config = dict(
    num_hidden_layers=13,
    hidden_size=384,
    n_experts=32,
    experts_per_token=4,
    d_expert=96,
    d_shared_expert=0,
    hidden_act='tanh_gelu',
    moe_layers=[1, 2, 3, 4, 5, 6, 7, 8, 9, 10, 11, 12],
    router_score='softmax',
    normalize_top_k=True,
    routed_scale=2.5,
    balance_loss=0.00504,
    balance_bias=False,
    router_bias=True,
    init_std_router=0.0256,
    lr_router=0.000735,
    vocab_size=6076,
    norm='layernorm',
    norm_eps=1e-05,
    tie_word_embeddings=True,
    optimizer='adamw',
    learning_rate=0.000769,
    beta1=0.95,
    beta2=0.98,
    max_grad_norm=1.0,
    batch_tokens=[16384, 32768, 65536, 131072],
    max_seq_len=512,
    train_tokens=304300000,
    max_steps=6140,
    dataset='wikipedia_en',
)
Below are experts of layer 5 (counted from 0) of a mixture-of-experts language model. Rows are named router (the router's row for the expert), up (a neuron's input weights, with its number) and show model dimensions 96-191. Each number is 128 + 24 x the weight over its row's rms, rounded and kept within 0 to 255. Numbers have three digits each.
After each expert's rows: "gets" lists some tokens that make up at least twice as much of what it gets as of all text; "comes after" lists some tokens at least twice as common just before its tokens as in all text. This comes from a sample of Wikipedia text that the model never trained on. Tokens count by the router's weight.

# expert 10
router:156172149137120100108147138083140131143154125148108136145096155143181134127131156113125131103104088143103151059145114126121105152125135103162109132124134087086114119166127123145132139146154118114121120076089122066139141151109130144148179099103153185148142143123123108089107138098119133107
up0:121130167124137118131127084111133155135131149135147116123140124186105134117106100085088124096154112104125099176123120137144166112096162124121122112126174149154148150121126120122167140116083137137124116145154106175108122132130103153127121113167079085146105117135130134175125092161146129085
up1:126114167137103126160135118176085115172170131115104131109129156125103158108151157117147133129169117137103102104105102141150104145150102124159113099126066155122134169130111166141126155184133173158133166094140075095150148113160132138115134142063077129104152147093160141146089122119153108098
up2:112127097092125104127130099168155125149126125182120157113139133093155154164038130111142137101115118123101108079157124160142142174148094133110101109118146125174149142138143131176123180121131129097112163175139105119151187116133125123134105128154113127131129096130111132064159155116140134126
up3:148078114055125107125130122120123099130110106190136183104112146080134130110097127135084151138114130126136096137146108149175096150112108113109144128166135092166167125085121159149107149162097130110169131132155072126110135139120116112114086118143118171149146119117142118116138164119147133115
up4:109073149134130155136143110119119120130154096087129120084112125122121126155140132127104130172144134161125127187090137125143141136126107147136112177139135142146144140094140101140134135153095141155140141073129137150178117131136085123112110155144175093120142118093172125161151145178211129173
up5:162112131120123133134120133125105102158151127097117086119126122140114088143087139063088130154150109142135126180128109141154138158130119166096119146134133143146183100088101133125151144126109171139175131122147128183123115130159108162127144178171133094146151159123133116152103092164149103109
up6:119125107150129131126102141167111149083091097103113085133125146154136139147148083106127162092070103130119150132149137160114188108138147129121135107107192150124127130117167132113151153098117147136133145125128166131132114120107114132127158125122106080119086123094122126076110113165149127096
up7:081113120111134161112103104131140147106100088117163137129089130106130127146122158111076114121156169120122107135110148108157193108158083155140151146124122129132118154108144123073155124131133133157110111054132108149130137140123124121141122131115138161119126127106116162128134099139094097160
up8:146133105084132144139115074123142143113142159116082086152120184140102123115152126079122143084115134118125116134139158141168109079115121124089126091145104124119159142143166143154150200142122118119139154127137108116149112092101112137128135120101130099148129108121119128107167118133108136106
gets: "\n", ".", " |", ";", "==", ")."
comes after: ".", ")", "==", " =", " ", "==="

# expert 6
router:110094129119130133151117105094063094137170145116138111101149102079089143086135098154112161101149177109125129115119130140157098144134131174129149113146142132144167140082180154107152146086112138091142126128170138167144131108159121078118123154119107139142174117128123104105137120145115167128
up0:110112159146151129156164117122149127127104108119117124109146154164119154125120124125130085143138180154129127111133125131142137138116114123116089156128136137128121119131084140104131146141128127125154148165179120127137131188190091144117130125104110131110123160155099166139130149126122137149
up1:111148145133191119098127095145112099177132138144133082114166109113181173113111121128129168126166165147122129120167113199130109129138159116102131125131129095144054163135154129087131146172128109159115129097121110135150127054144110115140141153126102097114100148138125113138103145107105133141
up2:087132149091148129215133151109146147131110123130147171132083111139141122113118106130125151135132122123071118135148147136139140170117137091162103111079117112122090119152101164181136127145103156137115103093135113100138121159106110107110110119132148101124115178148137150131116094135124108150
up3:111185146114138127151146127128113126148169145157146174094098076118155156165124112098138157139143112186118121125135129155124168122123115115116111125119095129124145181173127166085125110155163135127093130051089132112135149142119067156116139113101087138129103093137117143104139131106133134093
up4:114140112137109148148157131100114072124123141122096110112130133164120159139121124125139147134095105185116186137073085138078164160150095121122140101126112108127137130128101118103138138142142173139129164167168089128102110111111163150122142101124111090103125115104125137120115128130124151136
up5:139145102143197098132182190128128107080121086109126121161133113170130114158078097153103136115117126164101149116104166111109142167161116158128108142141133134189096116083128113126139130138132108144142114123135151118137117112177142154132168133123116106134050177119106086133140128158125134130
up6:156068111077128135141108130116103126140146089178130143093109168117147126112126130149121120148092104108161117109139103124150093169111128097136125076093136165111169139124121158154126125142106104113178106106111110098125129116104110085104132130138143122114122157147125163093150126114129131135
up7:110141083107110165110139113103154122148115109151126141104136181131113078115085058161121130139118110155121182126109095098157115162081157088117124097141155123159116134101121106093105134103116162140138118108167120136135153142108110118131135143140153135123137153109138093157140148110120124131
up8:143134134136157183120118131062107116159109155135108116147088143123108081125135110150156134111158115162135144145076134076146100112114110130142104123156138146094134111082147145098091103117177137138114136108128127145094103139125094111113146148104142098131094092117157123156139121113113138152
gets: " the", " of", "'s", " The", " his", " its"
comes after: " of", " the", ".", " in", " and", " to"

# expert 3
router:109178128126123107099135126149092178113111146134162101131093086133114097121096144148142104140113127132124127143174159097155100112118129125091153136180141126124179117145097079108096123143133137126123140161131105127155163139118108118182156123099114185113124119129148100095079115176086127148
up0:115122112148179183049112135114108149165083112169147103131114133129134132150103148121165157174139148168116147116145098128145145147115143152122153150103111093153114150137122139147128138127134124148103120079110089120126121124123149124095135192136122083132124125120111132120127127143163044119
up1:135144111103159156109166121156144135131173126147158127131169113153150137103078126139134138124140174096103121125126082131141152105152092101119124112158143123143106129176120101097143162223122119172116093110124122168123154101143106150140151148109106144148118100123121120105120116147133122152
up2:172125126156174167120131134123104095128095088154075138110156083117129137124150113139150172107097139151096121130133111167152127119159105147129089124127077112136113126112106126141135131075143131090127100137145100131153113155108161154108135099119101159166135114134148149131144118195117162140
up3:164135107160182105117087131148110117128095086134087126140121142157211146122155099098128154123160118120123121106135083161121147135162147151068122125097128152126064130143132171102142149148090112141179062115146131102116146137134130164109134149114115139135100120139139162102078074133103124061
up4:115125078134194084155149135124156156180098124130120100124109109125135155124072132104142143081130151120107114094116107141124146112152122105116087120155131133098138144069073109099138156175105101141135129137095135138133081103154125105110139131141145119113134130119112083164138101100140141142
up5:149122158155159089123152116134131103120165124130132122148119122127140111143099118155147140122108124180120103073146152143135135146115175109102102111119129129143171125114084122119093112128113218172120159113140140108162081144126069130146092204140141107137110138071119103133154125056152121136
up6:100127088134090140122128148125096128135135153126117129106119085139129137128148116138132104120118125167146141133141164127142128116117095148143136115094121140106101133158135136131124156114125166086158071123121132103124141126121194180089116184125072132153134119152101093163118117146126137083
up7:125133045121146108132099100150122112108116085194173118126158171146147142137109166112155169114154142125111149125137085116123119178143118083122134137121116109133146150110134129111146112126143075131135140106143112083154146130115150126112121130160128106108095160119152153125119133079144137108
up8:105126154145136128166160111155139130121122147082129167110128114134091140118080124115146111103153094091108124143134138117142136114096151180119109123119111138128137104050140114109130105126122131167153113114145138137129111101132096152103157072115117108135159119131137150144148170167155111095
gets: " and", " |", ",", " to", ".", ";"
comes after: ",", " ", " |", " 1", " 0", " 2"

# expert 18
router:144134118120153105105147146129119123102069125161176153127118107147089098127145110146082113143140137109145137139105125133107088129118141147128135129130119129143157158125141111153160108091159118149107159161107113160083137134146166168151134111116148146133112132097124095124143136187154126141
up0:115100106143137129170104138115153093131111118146127113114137160170143138181124142127115100113150118155141106159091140116127127129152121136193115094096122120104109095127074152134143128152120101100146142104109116094141184143134135130095100118168136169115090095155133119085105099127121095137
up1:100116089146136110164142112124148118125146090120130130132159125156095158139156138126124169153099134116119149160107089150095118105117091122106128117123139178123114091129107110100140090106117152101144131125120103170104135098097127128108104115120129101089176137122141125128106125085121160123
up2:145134140166117114087081115143133159143136137109160116121117123126168157169118112125102122121157147136122109110117138105110119153138114141117134154169118147134124149117112114121087159146136136138134136087133100140122139147129131122096144132098077132199150162080167167158102095097147118118
up3:150120100100131140119098144156149102120160126153142141125124131112123160115093151113088165167117107117100177090134158126148137153181183091132124106116118099138105112170147127122133132099120127093136118127119118141124118115130116115123202165191111119145154167142162186137134142092138084126
up4:140126107126118129170117119117151133122117080151106130142129114145168114134125112111109134132069134081123140068108138134113065148125164120080112148105147120123137134151124193138118146124132092129122134156143170129141120127113150112153115109107147120213085101141160102153132143108067140125
up5:134123130122165150149139175188185088097115115081182083119149123171089112125117095145145181141104160173132151134100138127091136119081143099115150097110121142111170130103099095135163134119116117108133125148142117136128128104079138106161131127146133092126167147124120140135111091116107111093
up6:135090119117112136130121129209132131128144094109120113131132082090126118147168115079166181099077131138106169110162156176104155104116144130110143136110102136140186161180142143126134142097139140125096109097151122095136105125116133121127143119088098100128113140131118140104145123144124125146
up7:117120097128125157121115124118078129199163148132147114133106129114113129209114116109133173145123149146105151101158110151140120127127169100092131122131119124150147116175168118136141112122074135137139131147130157084149110127128112042150131198126088126106096168134125143127092163131119139112
up8:147117128130138109179149139135115109160134120148132137115100110146109118107116146102147132103118115155086143133131125126113162122087153178092125130154127112120122123145119138104153141128122076150150137112061139150140107132119098140128112144162159124141087146118084129154081096125172087142
gets: "-", "\n", ".", "|", "==", " \""
comes after: "\n", " J", " V", " G", " C", " S"

# expert 15
router:155137143109130146109125130107132119174078140108151114157128154140147158094138122117127116108133170142145126167155150139109123106118114107101176135091151134115110124140152134139143132148138128112092079148114123157161084155161118080124152159111110114114090158121139135173102114144097148134
up0:123108158102110154096091134132127123146139127116129130122105139129138170084102118115147085120097098135098119156118127116127119133146137158134141108118133155104117141101097147106147127114139108132126118137134159092124120134102129120146123110131164144099101128111134111125105108119115100108
up1:166137113167170131123121123119105154149147142169142147133127135123119131142089112110156173127116166140121111115075099166116112156182128129141123124127112114134178090118095116106128127144132129140127132138105052124151122106103184125124150121117096148130128141114143116175140071192132103124
up2:169126128103122101160154139126111096106126178140131094145119124131102109130138116121084132130113109118093128106068152123116154119125113121113128070086126148182068127085149105135109156118102121128149135152156141167115117123108126148116137143137164126152109146130120110090117158107152111165
up3:180168131138131120140143113152078076134089074095139113136092086155133140148110096109093110149126156149086173123131157087129154165116101146076105123087151094125182118143116139167140150115116111106124127162134119205125111114125100107130129156083143140153111115122158100140151147149128147122
up4:131102132108136150130115144107137116098128131124159115124083136102124127123136086157114097162169125122105084125138118115117134136118097141105109100131139125111115174108132187158115132136114177141137140127149107126103123108139130128095114117103141109135139107089123130118128124125107128060
up5:151133154141155147143140156109158105121103096125156104134097121148131114118138099134119131118120118151133110137142124110136129105143132111162079119168137128163121135126141091161135105089120127107184134154129077165090141076118112143087141085097102148153123160106132102148120148152130140138
up6:121139131117139147110132166136141154135116121133089164085128150150146145124119139123133111110118137156144116080136082145121128114132126104092113153120148125082109141104143136102145107128131090117200142120138120076113130117126128128118132089110102169131104104133113109140134114098083136132
up7:127087126070139138150141105141094090123164138130127090122140129113137100142108126130109150101122124134123144139139129153129146172152107140141134116091118153141132148119104106124092108125101125163115124153106079134115120072113109117092117153109129128105134150109152108137165085167094137140
up8:109123127103090128152116118120128101133094131138131113094118109158162137126149134098166106092162102104125158124106089098123101195116125128133107134108126130138133098123130150161051150110124160082153133120144159130126153159136173129142138146120170132126063113097152110137123138127124121157
gets: " (", "\n", "-", "==", "1", "="
comes after: " (", "\n", "19", "–", "(", "born"

# expert 13
router:102139129128114136091121149117095125143109071098118101130130145116147095095109157133183165115166133116160139118128134165114165159154124123124098124147109154148087120135109110124136114173127163127147067097170142154158124110143171131131085156141127128107115158140158098146136111177126147134
up0:162143071111155158131113135113116137155151149147144150109134082111132102137103131121122121127154116161122149104122111133132105173146150079095104126086155113174147112126112118139159120079083135098169133137097130125127143114130131090137141127162121120144112136150142124120122100145154133131
up1:144124151090160121137096156145176125124108137156152129103150129195120126144124136153143109144132135079123154095100124149143104141111111121130103104142103130153113121130123150107122116150096159135115119160125079125121163211124117154148119128130094160081151119078134164102076080164115120119
up2:140143092153138238134135144136101122157105132153107089137157066134158149121128106132137144130130118117127160110115128162121115123120131094084147142137167134158144122113121149088150115106151062124123156130175112131147101106121079134096150132144126090130105162063123155126140117152135181128
up3:175097133129115133115156124137119073125161116128158125094125122128085106122136136080095136125148103126114143090117132105136150189120146147139151133120129120199134113129122133131085113123103145104121111086111145135127172121118144134081196129114131149163097147101139135159109132176157088179
up4:110090091131151102113112092128120139104119147157085126081071159145134188125095132145111145135115124134133131121146067131108115137125138101094135101134150160147118138102157133107174107171094106126200152116106172120118118139148089133112131137125129137131117194135171121104160118112098138054
up5:110084136123130132168123118161166119142144134144115098111139127149140123132099159112126138099113150147110138101136131134099122165126107102103130117058080130159129117061134152145150145163167123149146134159080120137128152116137090136101139124101141121095106128129096135146089128141122067075
up6:115114109079117099163165079131136101161121111132135194125119126133121113117137099065124123166120114122113203159127127177167127106086092072132122112126147121141163101139114096102156122103110152133117124117137135107093122100102099085125134129122107130119157124123116082117132115095109114129
up7:147118064118134129102164137133105141104093112125147119135101108108115157136107136115107104124133135131123133100160144151155155157150108146112098119110151097139136143138116118151113129130105111132141111111090164118131118127103067112140130116110068131148073135134169150117073140114149136125
up8:104155107162131179119090127114110152135123132158123117133112126144097203153093132158129151091159124114123180170152099060120149170127133132133116125128104126120124186136079115089150119102125125115124159097140121139125164153148090086179144125160134132151122115105159105104136121104136132100
gets: " ", "5", "0", "3", " 2", "2"
comes after: " |", "–", ",", ".", ":", ";"

# expert 19
router:151125107127088119177139126142099121117178127131128109162161103142142134106155091127122175147116153149089109164134183106107139113118119097124155096150123100133169117167155102160133111135107099140093132160145160134076109087157139105151127102099114100118143123094144119122141102112096118149
up0:153130118099148132144156155119065074142128117123126097115121120128121104134137099091127079111118102135138122110105138125152125139119127178131159155153148121155139121103102141133084136171127109192142119123140136106144094123102136155139119143124128129106120118104110144148081135139137103103
up1:138135090102129127102149138089102114144126173124110118093119107119156135188086123141100145135125144157147141094123129136075088092131109123096117108130137106149128106122151161147114128114107102092145136126121137134139130121147123105099153145152113137161095141074136156138156095131119146089
up2:125100111114120118138077143172128126132114173167124079132123142129156102134169113120119114145143137122123123098110146155142125131078090117127183147160116165114158125113092130160144126160109121138131148145117147130168117109125115154129138128145095119148116146104109106133114112108142105113
up3:113136157098132134160114076157112121130134131131122108067111122123112164104082111113164086102134069110125161146111068122129151143132163169108149119157085143168142107077146139141084131137153140141165180118156102147110123140083145142120155130163116125137080138145121118115122155141124136117
up4:114151160119134141130139138160151117095101128197154122118112103141125119151149120107127098162145136137077205140122122110182120127147126091138146117120115123165137159112093119121142130127153160168138113138113135156117109135139064131129150129122125145110140121087137160157105137131135088134
up5:151107162107130085128177105163109123171125130101104097107075125122124126130095133110133141138148124162143128123147124102113142170126125105105129117115158131160078092111165144141105193126124137133133137141100135114118099103132121125113121111141094123155181119107122126121129156144124133093
up6:162143151115129169130078179159113130131093137096153111143128117125109071136146137139140133134176162088104106099119117127125133110091140111108148124160138165123119112104120113110133169123141123156135177126149054166121129077105099101164172119099135100143096145066137099120098089147146113106
up7:096091145138127167125143088108139123137150075150182110120135204122104144121125177110163104129147076177102132143118106143115144125119189104132150104088147115110115146109109185138121129117121071087142136126118140145088123148119119137126130108148114146174127109174120151133100150138108117156
up8:081108081132128117130140121152138148118140135134114085112074059112136108125104088127134139091131140130107198116164117152151161129129125155134147131121141116094132124097130103119121146116133129172146094117101116182172137127113130150111176158133112129118124150102137124133146142132109151123
gets: " T", "c", " S", " R", " M", " H"
comes after: "-", " \"", " (", ":", "|", "/"

# expert 23
router:121154105078113116146132130149125106143130125117110144104092113158120146162114148115130149156108129143137140092137146112086122174129132138128055133147169108131133126116118146125140096109075139099167105133145158090121139134107108109137089138170155151140139112149109132158126154114160113157
up0:137116132136119118134178098123092144099123123110135121119144149111129144137108141148120150142153159095052182123140133151160109130117120149106090149148118131126063168149167126170114113105130160118111119125120099198105126133129097095128150138163106139134120167116170101187115107113124102118
up1:073063158157134117125120167112143101151130128125102142138101121104124175126142130105155099115129109135150178136118142136089140149134122164166144118069138226096137149106128117135105124085132083119114093107112092139138133137100108112075127146126132134120127207120121137146149126103098113127
up2:134092154136115106112131113165120103114129153162129112165160146119145101134130145118064100114122106144136138118114166132144104119172111148071131147149103108163091154162148168127112135144137142202075099100116145154152113157130107150159155118131113126171132175128112112164108149096167082115
up3:120133165134122105150139149098127108161090095114106126108112159173156114139122152141140135162117107121096140125122113128130119118168163141151107136103148178109136113130112109102107145121121108159143114141125125137131114153116137161099131124177147130116089142105094152148106140141103135121
up4:148091131139137124167138153123125133152098113165136109079124151150105139091111159183084176157141128077131168123125125083123142130118139105109097093124166143140135204138100119124085162091103137134131106105173155138126112086073111126133124178157105149147070129119138082139120118125140143119
up5:107108090169121120126125163130111124081180118105133097125149099149150121138125132148136137143125178142113150137124131156137124171135112127148184117131106146168134132092137131090087137111119123174114136121125143133154108121093165137116124142121134119123086161120111144136167141165135155143
up6:115111104145141151104114130121122154134127132120131131153111123141138155075156117147123167138117178177099154146146124146139108138106105110091139145161124142097178137151127101107111101125118136156124182110116102127136194138115114108155146143116104123117118161091139104109129098126103147104
up7:160113129120134139101094110146156144105121148174153167100099144117104137112107144105133091127158101133154155116111125173134113113131124128121143126145134157097100142095086126139148166098165112156114094105107120104125112105105090159097121114130135173120118109105139111055092136122125098120
up8:138155119181120144125112117117126114079176127144137160113117122158123121146165132141122152140117165123125123104146110112129115111119127113135117153161092142109148136106126110068091125147122144131083123153118149152160103120127119123129137112146080148089117110129145122121154119139130152095
gets: " he", " that", " it", " He", " which", " It"
comes after: ".", " the", " that", " The", " where", " this"

# expert 11
router:090113141147115117120120103112139111126123129149128111160083130155128108138132135164134111168160142121156101125142156154119136111137114125152152115145080190089102141127124119140129116131121133155122114156129114120161077141121111136129136158129122121102091112084161122116098126112110126097
up0:159088144135126101093119188123147149122118125124187154119101129166132131146146083102135116118157120122121129140151144138230150146105114084179061099157110127141148157159103112135107177118161142106125149123143113137099137134141118147136101124109114107123126112097150141093107128107128123113
up1:159146117126152110117143138125118168116128104101142156112195119122108164160113155130164137126142122138140126092108112129161154108101132119150099170161133116131128146088130117127104110162140154143133123144116159168136118155120101121122096136144096170079116138108119135144104130133153149160
up2:102139144103163081155108101122114154193154127128128116126078120162085100176121159126130117126158120170122100113093117082110115141076203138122132091132116137111121105129142153180136130117132116123136131089083168083141148094129128058127133181127125115125117146175105121126157113121093119132
up3:137163136107126175136140171101121080085127107110125141135099089163106113160155148096125141118118113139115183126123102107072123111147096121118113153118111138159107107096140156135121098110132131147124151191151125141134113126150124139096169114101166094125124139126122175117103103136149117100
up4:100075123121136097142127188115141113147064109134140156119117131143167141182092145103125148103112155131116147156125110183106147141153120133148109122118141158129110148120102170108123136127092101132129131109114131087100135146126142106114095182116106117167181076130144117157168169128116090108
up5:109115143107160132134111082112097162144134081126092106113141118156140115141121083113113132156168109079145156136093134132151138134145133128070152076157100125151119163088104088039114108110150114113135122125167138169102121130139104116165164177143090136122138133106154154152106134136112111145
up6:118115130106186093157137090093128138141125069106139121112128166122115152127135136084140137140160159069100157094109080164078124140119195148102153142114141144125094123103173142121146102102121152136177192144120131119170138113140132103130142149136097144132102138131140124141119124141138119110
up7:178145152137133132076079139127141145086164102156113126128106123150160111134147109097152134135148151129129154114135127121114161126119114151104124128116147138111139140129060122091104115187116174138127150106142117129089111130086131111110149144150109132098117128115121156156121123128160088127
up8:136100154137146129128094167147127138124196147164138153115120099143112154147092130137110125113139121116126165114135118138133110201083150130125151131124115135141129134120105102132113131166097117137150112125161117140077129116111099127165157147165170100164096161071121183092092099127133111109
gets: " 1", " B", " 0", " 2", " 3", " M"
comes after: " |", " in", "–", ";", " 1", ":"

# expert 25
router:132125096111163081154126090148164105105101116138164153133147131124167094133138137155163079108166103110125104150144154103125122143134126164121142128112143093139117086108135170116141146161111107108181170115124095133186160124122108117096114111133142097094116134158142141103116083131143119135
up0:172098147081097088135121134144110155132135138096110069136127123117103133064161118142123116147126120126096177135125139111169137099125115155190142154130173131132152115128143119121111113120142118158148160109147129116147152066091125111174143192138122145104116111094124118136115117132149114118
up1:094141139101117119127085114147159113104147118187129115114105140127140139156112166145130128123149128146125135136112086125148115117109099083136123105119164148110163139117105149143098124125151134119122138098132063110086145156108111110122140134145139128164143128093120109070148103096150120175
up2:144090128119165134124152110154166093119116150122138184149120116134117149097127105137116127106094151115102130097152168137158173164144134100132110114128072113150123107128117137119111111116141156117106124139103089115132126122160105118078129138138134134129111136138114152151144140150117120126
up3:111112129122142127147118139128121138147154133126136128124135122136100112128183150177104127128102122114143138078162113154134147121117126111158119143157147157153164123139135101158121092122109129113106130184139102125095083126138107114153129174134091165112141134123113102153089090128159085113
up4:148148120128100124126163095094169122112132091104127134152132182131121155115147130101105136137156130126139136158082108095178133107105127134126114121116189147086088138120087119138144165092145152139122067103177144104144131122110114136149120121121191150101173144135113142119118178102141116107
up5:151079132109111102122145156152126110162127125141142116151164116164114125124110113128103091159155178146113177144115110142149076121079137118123121145154096123126065140112115143105125118118158138116116169136107141102125117117160157092144119153112113127107130142118135100129146103163159073092
up6:157139098139115129121157118119130131138131109109157095124121108122098143145101159132128107099146163105045133106106107148178132105095142134080119129161121100107080106160107149124101093189167119121110100147129125146121145148142138131119105142132117121172113142145113093127099111139102100110
up7:128127136145121167120102148162095104163152081134132109121101111111120101104103140131159173127154116110119204145109111186141176143110161139145123138088118123159103109116115142096138120118117090139127106125133126156144116112094091086195113110117106108144120140128125120120118150127170088208
up8:108136115097143099105153107166133123117148103134122157057128124138153139111136141131139122120099101118134157100151104131127120149133124127106120144137118146128131101096112169118087113153142135114117126167086134112103127151123104137131157130153086122151136089112063125117172130121127085092
gets: " as", " for", " an", " a", " part", " more"
comes after: " a", " was", " as", " is", " and", "'s"

# expert 22
router:087137159118141113084062132134142142133206147164104100163135169091149124117102157125128135121124122129168148151164115153127164124096110118109153137159120124125149113158160131144067121080133079111137118090125163136128105139103126119134127126126131097099132144133145120156140115106102134143
up0:124132111149128140140132129110122134122144164136154108118121131132118102155131075163129133134095110143118181156139137177151173129114157124146115123111101132120136133147131118128145107126093146110142122127095153111111151101074139164125130101090123108171099125120112095138121098124120159135
up1:185141101143159116145175132142100101123130061100145084091143098148099103152123114153160111130138108105120118128133144165138138121119148163075110122119109133167138103096147165123125140131084151129193138171150113172145132130098110122096103167134118123164141147107168125135066091168151129124
up2:154117109156142114114123117113097057153125121119094158124102126105137125135087133153149168148099115146120118136132144102135118150129135121150131126129125141157117129121095163096124140131131134137160145056103131127177107122113122094126131145133115137152089110131138116165125116157183148151
up3:115113129158102119172146116131116101147092134116176102105092143121134112154082104165106135132122088097109124120113092135104137115141111170135114161120090139116121120137109114087097129157132107152113134138150131144082142111125129115158125127159135158133113171120052130112140148123143083146
up4:118160136164141111164111116143081149137122136123122141137111113178113127194135095147138147183115122118102105128148095146138130119114093178117131108166123170133121151141108124075144107158126135153113155140151135102109127141107136093135090141099124144143116142108089128120168132149137140138
up5:124117171178148141137139069138094106163157107118118105121125090145096114134121095156133137123133128092100102112156129147125132100108117152102115125142118101136121117144102139116130101149143123174116109110143119103114118113114165123082129147111122134134124148085117178134066118090151138117
up6:120123141164156132107162112116089138149138114084078119093131131111157132140125103128145139181113162091099104110119127161126153137136114119108111132113117092124149132136151136101113091176114163110155094116165129141126148146119150116073114192147128123155122106141165134173114133125131128136
up7:136107111169161094167131120126119039122125100107179079128095144111166106194118155131119155154110170163084134112102118114109114137116149124115105113094124110157153148125117176116129169120141090153121131085103129117123172123136146113118141142121140134138108108104149150120156143137115113144
up8:158127155141128136119127136077093090113156094146099112104116083151120146087099095076120188110085152136118155156094147158153157114135143120140123113167164117185177139108110106113132119169136108117151127139182116173159103101102131166117125111090129127139101159065138108148117138134099150099
gets: " |", ":", " in", " ", "′", ";"
comes after: " |", " ", "°", " 0", "′", "1"

# expert 20
router:111131131143073120112139109116086134163143103160094101131154131081149113160158079140160172091118130134118094135112118153086126143153113142102165138167159135125121099142150192131142166080132136152123105086135118121098074083134141113105128106108155118133152105146149087117118144125183144120
up0:126119141130136130117114124116103148132111144069147098123097153120096114152139189167096120166120132155173178144151128113119109132106160133123124123132129149149124146126083119115137105125077147164124110113151083107157152123092111083154117138131133142130126136110138126156185098132115126131
up1:108155114121158118111118135136108100117101111123182103113118137118127133119092126133119199122132168111130143095121122174096098110156127136108123130118133132138107150145126128107082157129142125106126126157093124175115143143127094106125113123130107156147087128125113142164163149131113155127
up2:153093103094135114170115099141116116113133131162121121112111108130105103167146096119131093101102121111117179134137170101142164160152134188161122143125102100153167141128115122138106079137119105142128122118132134120124125110103163128116134129117082149139105183136158105100086104190117134144
up3:114164125117150118128097104129121060145104175198098119127119108154119160129123091167145130096146099069150139126142092094158128133162121120052123100153189125139159119124135156087125079160136144142118143119090129147123097113110105112114127138129110127109077093121131136123095126131094139101
up4:128097141135146124123104111130135126102157132108146116131127105098155143104107146141129095134161155087130127130141126167169119145111139171079129149156143161136047148106151105140147158133133140149117150116104122163143112131128103122130140132112116115118131135125149130131125134132146110110
up5:158116130135137150140117136111100158126173123108129123081114174136126123165109111105123091117143099167111104118125140158200135159116170129135061098103175084104151130123121133122088127151157142167120162115101136110167135140119109146136086128116128105160129135126138114092129078190163117132
up6:138128167156121150112119128121181123150117152153144123113142121141125182127138138109100134152124076124121145083135137134162147118144085065122107098134136123158099123115115111180116167119134131135130134110137112129081109071099126115132147130113133110088128105105145136111129165115134143117
up7:103136046128108091154127102110165122162143129094134123131142181127126119171108160127156126145112132170105145113109116156129129122112081117124131126167105125104132097136146099103107198145104120080133156098098131114128120140106146132107137127124121128131135157118083118105169125126131138175
up8:140173174116128143137111149126087125155175069147118140126115112128136115123124088142155117082119119113130117157155096124107088110140164129115114117140120126144156129096122145116100122127189095178148155123131130072141107124105130104133156109137113142145104108128129118113145115118087117145
gets: " the", "h", "th", "'s", " The", " his"
comes after: " of", " on", " in", " for", " the", " to"